config = dict(
    routed_scale=2.0,
    balance_loss=0.00259,
    balance_bias=False,
    norm_eps=1e-05,
    init_std_qkv=0.0474,
    lr=0.00389,
    final_lr_fraction=0.0,
    steps=10447,
)
Below are experts of layer 4 (counted from 0) of a mixture-of-experts language model. Rows are named gate (a neuron's input weights, with its number), up (a neuron's input weights, with its number), down (a neuron's output weights, with its number) and show model dimensions 0-127. Each number is 128 + 24 x the weight over its row's rms, rounded and kept within 0 to 255. Numbers have three digits each.
Before each expert's rows: a language model's description of what the expert responds to; "raises" lists some tokens whose logits its average output raises strongly, later layers aside. This comes from a sample of Wikipedia text that the model never trained on.

# expert 24
It responds to: Paragraph breaks before headings. Second line break of a blank line, usually before a == section heading == or new paragraph; also apostrophes in possessives like wife's.
raises: "===", "==", "|", "The", "Li", "H"
gate0:135106139102098124144064193142127160146124092119122087135123122107122134101137156180125142162119126113182130133113141151178146123119143105127099102112136081146139158116110129139135124151091086144099111168143145136173148139100135103111108140121164145135105139140117114143140110155107122098104172091130171149111117179145135096127133124133113124119154120102125118204105158151134128125124
up0:127115119120104136107122157140124160164105125091135099101112146147155159113128124097135179114103146096149194145108106128173107138149127109158127119100129072140156124163140126117129127153087073133162100160132128113138138186108121127115142147163147121163098126107132132133120111140133167130095164134122182138116108104182122129135106107155125123193154127134119109167154130118140135130089
down0:087140110131117117113137110085135147124129145110103087117121111171084116158105157109180157120149164105111128183149126121151060180134145146116167139137120123141108143126153142129127158127174177125138117098098127139179161116104143144133128137119177159108101123148110129148142120080139149129158109145112158139110109159142093131174148122121108089097109144127091122118148120152142139141143
gate1:127155164114154151115133119133163117146114106116126131151123110146140122142112107093123132107091142135131160109118164157096113100118138113134157103166114143127125130131129121185121167074125096157102134085128174103117169134121136168164141126115133139111170149139148108127099121131116112135167133143144118153106116169133105125070115149153177098180089130186142136145144174110092122171113
up1:086114126149122098141128137134093115149105136109103113126102136136091098091132130172125126118102124114115106125147134075144161145139144108172110109112121087144162138124109100137140183065165137131151120126121151079106128126101128129152144147131166109127121117138152139158109119123106125134090155086146171138134093130156147120133107060100085151098123143110173152153146124180144139105103
down1:175137192103127121099139141094101097136120168124107131116144128173129170116143172127156124136107105193118068102130125132147107137147100116121142119100122123124114085117133149109126115155129111123141113139127125084139104095134140168133138066084129107119091153120135143112163155162112104101158150103166127144124143146143134124120138122112178157094153150141144140125147139124182107161141

# expert 3
It responds to: Plural s endings. Word-final plural s and similar endings (-es, -ers, -ces) plus his, their, men, as in powers, colours, athletics, and mid-word s pieces.
raises: " of", ",", " (", "."
gate0:103144127087147149100147097122169155135103128125129118115119135117128118133077143140093127066113103207093157124128136149128122114124137103123102092097078137124104127129108161160074121148095102097076100100110126153123125154171137139133158109128155131107129184143149110124149124116140153098123146168135165088131130108127129112096122122117116136152103080169108117126119139142131110149147
up0:112154135093134138140158137192106137066079149152143124116095103137134145137110122137148133128100108092137131108141138132095155184091120132130167127130137073135158120159135118137120090098089130073114118159091125146151138084134157153107117077093101161083104127139105117111099118144102136120094091095119119108140156107115150121145147136113136161128107160133128128142086134143125120147115
down0:117129136134110132150109176112111183099141152169098139102124108173124134146145147113137106103164142128147110176122139126113183162106130137152182147104172136133119107119131121079142138087135102114155118105112135094116123081107121107110108110093127152105107110136152116131142145160156125148138136173146114081131136128154115139109129136100114156149180116085082133131126072140138133124172
gate1:150136133160112123121134147152158119168122140137137084123128133147110136092124143149149116150102165146093153151135140119140120119138119129145103068159102123129126154125139119093134092121127106160098099117128135121114141142049157102128140131134111155111137154171111118156145161157121160093096117131087167150162120140116142122132136082136155119122160071065153150139117145117176180123152
up1:101143086190095081118100147111149153109103131144130138121103136147127184125094113133156112132146086164121161139128102134094129136119118135095101081103134141178098139169128130112129174102145116143144115191172105105129156145141160106117107095157145125085098146163136150175167133156114145070131120152127107138113152110130139133133123115161149115125133140140131135130134130113153113140129
down1:104125154128124177130128106097159142138127124128146126139076147130105157134115125099088126106121172135149133132135127107121131139158108107132113148163098155170133157114163172129114151078153120104138049136132133169181139152141185133100082100153148134127115145109124125133139109170115120119089157151120107153124079170119126155136132119103087114135130162107088107128155124137105142114108

# expert 5
It responds to: Word-opening letter pieces. Second piece of a capitalized word starting a line or heading, such as S-y-stems, S-y-camore, K-ey; also She, La, You.
raises: ".", ";", "s", "\n", ",", "je"
gate0:124096170154121116107158104087122130111096107090084159130103150136118153112156134099129105122089114096163114110180126146110198146122149096105158118120092140124157119116137134113149145144169157184130129086160133152137143140115116155147101140124102159146173121109119102128116171133129161158109094137131140136133135163103126128132125127109111115086119111143116115146136153145188152145083
up0:111135154166118134149122155097132149098129144193111113163088151108111134090119166095090094113123154141118123105152114104133150104110128084151141117121144121131070125139114098121099123149104087133094167127100095100139121101175111170115160124170120153167174112142117107079173151114128101119148138127113133127095126101135126112119107118146170122120119138145176136143151135138131149133092
down0:150179096143137145148122087126116134136159117135124111121172098113115137155100111147154119153149149099124108175152095124129166145131097096110121117114099145167109121142145135084200136114123110086102160129138144133159140117126111134108156121136098138154100128096105117119096118150139112141134146132156143136101144142121102132162125144169123215151115147088186155133127101114099134123156
gate1:131113127155095087089104142168111132098157127136155092128154120138139131128134164101150125176150125149147138149141128137102106124134171146144134157126115133130145143095145117112090121152125175067151139166115145175154123118150114069129122165137077126122118147157089088080164079124150116135108103120156134144133145140148126154108148136113172152105173103098138128137156151153138138142143
up1:156156120145161077181107083161121168147104115122103144166116144147146166130128097149111107163140090146117154098097133111134154157108122096175141109159116126116159111067113119123157082109159104128151145131130130182117155124147128144185129179144111101121093151117111128145143113137122148135126119142093163140136102158144140166144147121161102132128098130138168126133141126144115126152118
down1:151177128170130136090154158131137122160129065138133170069141108125095177137139111132103151138158157150083109135083155121095104134145161133130133114108124145153163161099120118175117069138107168144149127120109126154144093131113096106154127136134108126121140128106114118100139092109147142147146186119125148124125124093115117157124100152137129130144133123151104176141146121157153152161142

# expert 17
It responds to: Date spaces and name pieces. Spaces and digits after month names in dates, like November 1983, plus inner pieces of foreign names such as Corazon, Broz.
raises: "–", "-", " "
gate0:129077158122140124127124134135123151092152140118139111135179136160155149083080118142122155117091145100105138120083140156115079165194142122157068098122126106167133088105092148121115180156160129110098123138104102123146081120124132141109120149158145114135125154094128127141136115135132129130122129128152121142114137104128096150090101147132131130107077144101111128139126164092146105165155
up0:107115156083138139129111137092139161144122137147098106108150139178123145117085121138116113118137142146127158105139142115145128204124129091157157127115099134128190100165107142116139119119130105099067092163099130117154143149135140131136138122126107103142076120116146098157122110121133129120117142108104138094126135158167132162124098099160137164112101174079136136176108094139169119113138
down0:160147103153136144096129164138158141094131122115146069082117110114134113133140139164131083133103143120126131127156112175075120123102117144090113111107132132107113123162098140170177131134117135106155140130102130115171111112116123127094170118119169095137159131115146130134144115093157154106121117142095139126120144097133158163179131118133108080121123172174091096098120108132143132172094
gate1:084081116119102154143113161118098115158110121068124101124119118132139129082127091093112099177087133155152158105107102130156097065154129149120119090171111137142124148110119116127103151136130104116140160120152112128158110165128121153118136110133135125093109099090119096122139156140080130102151113127129148128124123119133119098124110141123134140160146107149083120058176137154136098152119
up1:137132107117165100121140106115124113185112116139152113155109089145148106112158152084140125137127107163124142144129104068171153126143080110154187123138110107138135143144102152098127113169128114098119102113113173158081142135106109113126122086162168122121117109123122183133111135118124122101146132130144134164148137089128131129129104124114134101084117126104105110130174191119181141129127
down1:140140155162165112148149119116152115089105121124086127153111103095111124126127151137114100108143115138127109156121147130073147101116093110153137127092130094117075122108115139119137126123123117150103155140171157142124132158138142110144169167138118094126071164069150130118159185131110124159107124148075144132138137142118105112111098066109123137066108135126106126112162162123126140153122

# expert 4
It responds to: Mid-word name pieces. Middle or final pieces of proper names and words inside tables and cast lists, such as bo in Chibok, ino in Casino, tro.
raises: "-", "–", " (", " "
gate0:107130140110136100116147113150124120142125154106149109097136157135099111141100128090074121110127155125137142118134125122138107143134154141132124140119118065098155120126137087116169123121105162160086146130157150109157056152142139111137171122115111140095171115129117136131095158111147140149114072107097144107140146173146097129136093081111158140143109145133172130174093176100147130157122
up0:100152151155144090136118138153149109178076118136112137127125117113153185141157129128137119110114122153137125092155127138149154116133162110117119117130147161101122131167136120151109088077146145107102098095134096119126122106158153149141124111155125081127125147127090170139138115124117156115153111135124101121164155098110157155088156154124137136190123152110181120087100137130179112108082
down0:112098091119129125134098118087105150185120123163133111111128129134125078094132107150123150142113121139103117103131094152146166103132124099138135146103176143135109099115121120136123128086123059134091166126143149110135139150106133116110121163146157071171133061096103095175109127139163131150095122137148107115138152079124125147107128115181144129115118139100110117126109111145094113138118
gate1:128102123163133085081117165113153072104139117145127129161132091131126147114187155154137136111110142104129099125129101133095154112130090112138184145158058076143116155080118116102117134164076156149109118107168148124132092115111102153147104138110132145154134134140143129094090139134150128133090129118157121133128129172089120104117130119144164138116157112151163117129125122120139153130119
up1:157115118114117166142166132124130136142149157169174159121108147145088135079133143148133134110147133143145097161122124151157171175119094116109098177094114112132106158130096077120150134098151107135148151102110151161098157137155139163136173120119157177108153131143163130128159157162109157137113116156150161123138129162124158125146102147141126109100127144124144074161130107115096130108120
down1:087127122135106108116101112158154167147146170164091108135128103131094141130143150101124122131171160150139068107176100113132119098174160145108095147113154138142121121112087103096127111132136152155136150121140112126161133137096133068122109105117120155129126118160149114165124097185124167124115113101077161128099110146101080162126119098113133131147102144129105119132133115134113142154168

# expert 20
It responds to: Word-opening stems. First piece of a longer lowercase word, often a prefix or stem, such as ter(rorist), com(plexity), motor(cycle), inter, sub, anti.
raises: "s", "-", "\""
gate0:175144160095093108134104147124144178156155135100130133113122130150138117104170146111142117170117097085140124094078125116114131104148125147122135097101147137138143160124179101104151137117127153142136118135130147134114122153135096087098174076118130167136110126108095153143153158156126146092095134197119149170098123134128126122122149139118171135104125139161136146125106138164088151151164
up0:132149151113122141134129146132121068100148110104112107122102134083122094124146165139144107148121122133145106111119113110157141151144159148089134092132115137070146142107140110128120149148158142149097093088143130163127139223171128127147140151138148161129100113131098148149142114150082085128077115106132133100115130132117122129160146136128098175138090136111097112125130106138112116185110
down0:099143077109115175129110130084119104148122138162149092112135141139161074126133164081134109141108150138127146134173120111141066141106119146109139127085165113111114139160097138141139116149107104111139136094140082159139132190152147126090152103134114125134154099113120089127132121120130155149121078154122150110129112160178127072116135113097123128137135112154152133138145148156088141124149
gate1:145140119145135108146077130101160087156097124154154141137125155137150076104137105194142111130148101135138127107146166134136108155081117104134123149148092109116143118136113082140116116126120084088134119097117093153093146157141165106127126123119157123194130152111105129144129153134115150128152104153100104117114101147119166112122125194191099112124105136149123131086122150105120133123139
up1:140157127101126163131136150106152129125163145110122145184155095161149149096092091140144138101104111127181138083112142119181103161118103112118108137150151131114132138115104118118104120150162150117099134093140141144155157106143151120147088094124131132138104098149103148119159153115103168152172107108101139100112125120095126060152110131107156076143118132110121144127117115135180161156132
down1:133150137154136087144127128116053107112153100137110110114145084150158099143176136114121156127141134148152140113121128100092077131136149137129140166124136172144151138150158143141089094142087110125110157105129130101148102133135083128128104115101119155103139155071161098153151162179144154127178124130151119089150099127100078129147125109124111144119115131125118141087145158143119145113120

# expert 27
It responds to: Prefixes and their continuations. Prefix pieces like de, du, re, pro, ex and the piece following them, as in reple-n-ishment, re-he-ating, pro-n-unciation, de-spite.
raises: "s", "-", " "
gate0:129122162082164156133110136161154109148137096132111104117085110138167145122107179119122138091127121105116179093106141098116092123161116131138110125107141143101156138131125148163129106169092154119140133135151151128109076137142200159113143133160150164126154146089139148173136142100135161128095146119152129154114115121128136142141101097111140164104133147144121157157117177145137135166163
up0:142152107103119119120116180150095136103147128124139118107156126135102152094142162094126084095175102121172094089128101120136115089103123158116114074120118120146128153157171147076131167172139151183130112153108103121145136128112114158107103144112121159142200145140158099117129127131141139109126116146113106137097126144115127154097140130117106081129126145113146120107182107130137124099114
down0:101137141117132120135109086093139158135129130103127144110149074114176133126136117162140142179163132126146124101140134153179137110144092119123114135116131143153162133181154143120126139147149153131082151168101179099146101076152126145138113170098129143133133111122118160102073094093175157098110141136154128105132130144146134137125134130190111161116141153123151174154154138109120126126106
gate1:144116099139086100096129127088116105141098120143131134111102134098139132172118144154141117091105134138151124125139103147062132130155122190166133100137122099124141080078104110093080150113106121146111108160155134122130109128108132168124099100102126124112161143144137157114138110115114107130121129118148145174160171155133143159123132109078135137101114094085133153160140147115151100096176
up1:082168138125134132185161107145108141154130110169129131139147155157093155145145127145117095137104143081098132110140111072137149135174107130116162139139142127100118093111130112084117104154117140140137142106168105120172153142122112123103112125120106153118153125153128134187135151136106176150125111165144097090143159147127087095117176140145108111162154127111132170151098124101131131124093
down1:081165148168135132110116143158150140122123140145126103120141143094180117175134157144141090083126145118151136087133173074133145133177099101142146144110115129119123177143107118113128136117099127126136125142125122104088109177104123086089147126151154146122122113130118102138161121110119101176147122087136146098094124118119133096169115113131117127134155086132155112093153173172115098142145

# expert 2
It responds to: Money and number pieces. Currency signs, digits and units in amounts, counts and dates, such as £, $, million, 1,800; also list semicolons and "vo" word pieces.
raises: "5", " ", "0", " a", "4", "7"
gate0:102120133127173114110095179141112144167139105114101126144193179102145113163108130132164167134162092142117102145132111156117132144123118079116113170129120161138164102137111120128119109124171111131156149118158104118130144102131114071105095141103141134143120101120105158130102106127130130155167129083106090134084125108151131119153118078166170148161105135118128113115158119105158129138133
up0:152182114118168139109126118147137123116131125134102146125136133173113078162119130169168130132138116083126146104107116157133134142113093100132134150111100103141110118144096097160115128179116135168149131140118108138176127107168138119116082135092103144082102144105104159123070179125154123148129091085146099112165102105130172142141134144119128113143117140158127145123082144101125164135132
down0:174153135102157133128161122117141111139093120115119141131168112111132148120164094077119106136118097127134111119129122108134154121153144096124120125123142108177120088186144131103131126127193089115142121148179151139145144123125115111194129104114158136117156134123123152114160119135103144132105075123121161170126151150177147150195131145128124127161148179118118133153134098108099130106130
gate1:145151170131109150117074146136116185112110142140094109134109136107098152126104123111122187147126094111144145154086121101085126120092080130116123124082105137153156135099138140153142140143109138156103123107173135149144153141144110119106134138144134131158080111142167144122119150134145114089113138144077139154140119146164139125138084133168164174151175142119145140146096137136165164133145
up1:124141127145119150129140150123149121139196078127178105138168127123167162116153125116140130182098146105098121138150167135114097114107162100137111141144106135053089078146168124141138136137123120160114108128129096111142117127125109092130170130153108101123165134102094160110161096129127111118119133117114104091085144124150075119127109106139160149107111135154099118148144115148100104114132
down1:121105127117125076165148133138130120105140113122121086097146135122142140138172137127180088147106142157134151133139127131162146081099134145188122148094116094151165133162092117121077129144157095162097124083114113146140163164136134192133102098107132102114108135163131123099117092109094148153133131126139124128124150174122140102130121153165146111128118091161115151127118138168130101117104

# expert 26
It responds to: Name-internal syllables. Middle syllables inside proper names, often in -el, -ol, -ro, such as Boels, Phelps, Hol, Del, Gil, El.
raises: "-", "/", " "
gate16:169157086121129129115142098137124089165133113108121071118157177098146117152163119112106120134083161099157156146090155089147145081140137156119136126173142133094143093097137145147113104123165159116147103128166156153161124117077115120146131131136112160145146150118149133135140145138141165137152164120132135152098083181097139102137125130134105086150134152139088125112144114119142128128155
up16:105147117105132103125128159148097060087126137118119088101121108125113158108129103159128135139128141146113123127114079108117135064101144146149090115132134117123132126097117154138135091145124138143146107147146148105146148106119130077138070122134137137155138132157125142157115132154134161123163117081143159162139098153163175145109131098146153145154183158150145145149171115144120120103187
down16:090112113157155115116113145173119122132137182134161126183138184144121174136140142135162116102099177142122147144120152130103131133136089146144154081162165139124147131109134099129141146147180100148132119135149106130124096092137133102149182109139134169154142120116110176103123130129089117124120120102103143100112139135191133128151109144118106113116139106103123107070113135135161160111133
gate17:161141132165126137131115121119120112119152146107119127087099189115137108108120107123146113092115102114119135114083158105138144107092162112105096135125138120142128181083137112161116082141179130119122130147151184190121122131110154122087184123119100119129166117127187109143117122092096134107132150125147150137118127139146109159107098096164130141138185126126106144137166149138111136106140
up17:152138122132137134114144108121125110144128102091129121142105121107186145108135101164138173078080109169115130146095155070111142097122132126104103139149168207122108135128122159147143142129187134160149143151143136141130116119140122132079169126154123089134147137173145125156112120102121138114115149117120141113101127146083092109128101080134128156128145140090086137095128146146140151122122
down17:137095101160141137124110144121153144142126123133094097137137136144091113184116117179142173113135076140107160107137121107133121146119109105142162105144130152114111137181131148132129125133138137095127133092151135106123125155168096110095162200104117135098127131118112185145112152140153107123160160157123123082127103141088180112132133140151165136125118104186133113129171147117111131153108

# expert 29
It responds to: Pieces after hyphens. Word pieces following hyphens or quotes, such as stand-alone, still-alive, malnourished; also table bars and blank cells in album and results tables.
raises: " ", ".", ",", " |"
gate16:166117216086129094107118093134160177130171127137110114168135102143149113149100117184122156136144117133109121129172119121109142134138086177168168108106157160101118121135082164081155135120118157130136095111133140108147108136112127119134157099138108113130142131118137166112099115134121111130111143109108156090141139098137137118081111103136076139127126141120155134150111126131145130109151
up16:132151139097124151150141131147162121111083157098150141158120158142155089120156148122161148114130064117115108124151164120130147166194128135145125117134104102132107150117122126144135117142136132171120141138153161129147131084121113128125162115178097170106075087104132153162137153123097128151117108112125117081138109092128129108136148171117107157167121159138150155123087149135101094163113
down16:110115115102088114169149136107100124108144172116085135150122098130124098127109157114160180127136137119136155128112142141093101162084141117091110138126153132116112165125149117089098079171161113150101121114136118098082107126126090147155163094122136089118123130138118117108153121109127089099128117117168092102131181110086080116103145110125099083124148103147129121124134153101116113124100
gate17:154125130098183137171106127143143145096114137117174138120126101118137147132152082126131096125091118129095129095117117154103166138183134101120139154124080112142119154082089122107144115090102102129076116101090142162130145151115157124169160180126153149166164156143129109139152106122091111127143141142071162158122139130122126105129124119132128096100116091131095131105140120138159119142128
up17:135113144126135179106105120154087156140150140122118134141122113146149124122137128164125127166093161125095124165096140080122137142157164136088124122116168135124171157111123152096180110135115126110079089112148095134119128138136171134121115133140124146094154156122142132144136182130129126120120139177148151105091093155142168083120119121119088129130171164146155114156072144135146137170142
down17:139118135108133125105081123147090139145101155159129154180164105147142153121106141106157109132154123117122104121164141106141086093149112128115086088140130162110144118101143084137139105108095157141146124157110129101148169161129144134174090166165093167110082151178139133108123129152105114137161141091133151119106113138113099124105108087087099143148122156136116176133117157122116125147113

# expert 23
It responds to: Word-ending suffixes. Final suffix pieces that complete words, such as -or in anchor and endeavor, -ion, -ment, -ry, -hop.
raises: "-", " ", " (", " and"
gate16:110110083121139124119104094102145138155135145124116162129092114142146139112156099126156132116178072144129103170094097102105133102161166106118120111142146107120132148104132105150110122149147131156141150109164135099118116103149141128129156118110162133180159110150113138173140088150110146086142155101140155183112131118131141132126132185123109146166112143095150100150135111101164088126079
up16:110112122109157117098103116141163121128136110127155159131137139104140102103076151152118153161121137144121167146134152160096086178070147111143125136158111163112098156120113129166120143119126088161104084159099124146157103159140116133123120110111109088121100108142084143128130151119100145102141139074076137089129139104136151118134106112164160131137150089114138136127106190106103125120143
down16:108157119137102121121130133187137147123077105089072146163077097127103114102162113139134132110096122113116144136106137167087148108155118151111117174119084086146119136111137125161116112138109133149102125157116107129113153129167153122157116113128170117116133132098142144140150147120121144095149145104113165145145118136117145147104110082132062176174157146115133124104138137106137119072135
gate17:118147118145142122142148169082140106128083107161158105136138168099132131082178111135140183135145091178162128146185132145112084141092138184149104140086145095132148118135151120120119095124121129119144099088135131121093137142147105095112157126126134125091158126137127159116130101126094145142137099118145107175110150136125155137159145141174132145119145083109143119115146135150161146107107
up17:121101165131140113128142185147139110142111114148176095133143158104094138081130122192107150147148130125136146129114113152110073131129130151140109136140166119101156115118153099103095087129135139140125149124129080080080110140159181068123158093099109143080108137115121111135130129146140128152153110140116157163150113135147109151145173130144113110125132099085160135106118108110144126133147
down17:094113147145101153154126136110140145163171090113176144122134101132157119167155137162168125115113129149099154143136087099162154146128094089080101146134142128094110167122173155083187112127097114117138119150129128126161092153144127123110101100122116161117109115093112094147099130128146136150105126123130121104117084110139108156142140117110095130120106151160123079161134141132118081118098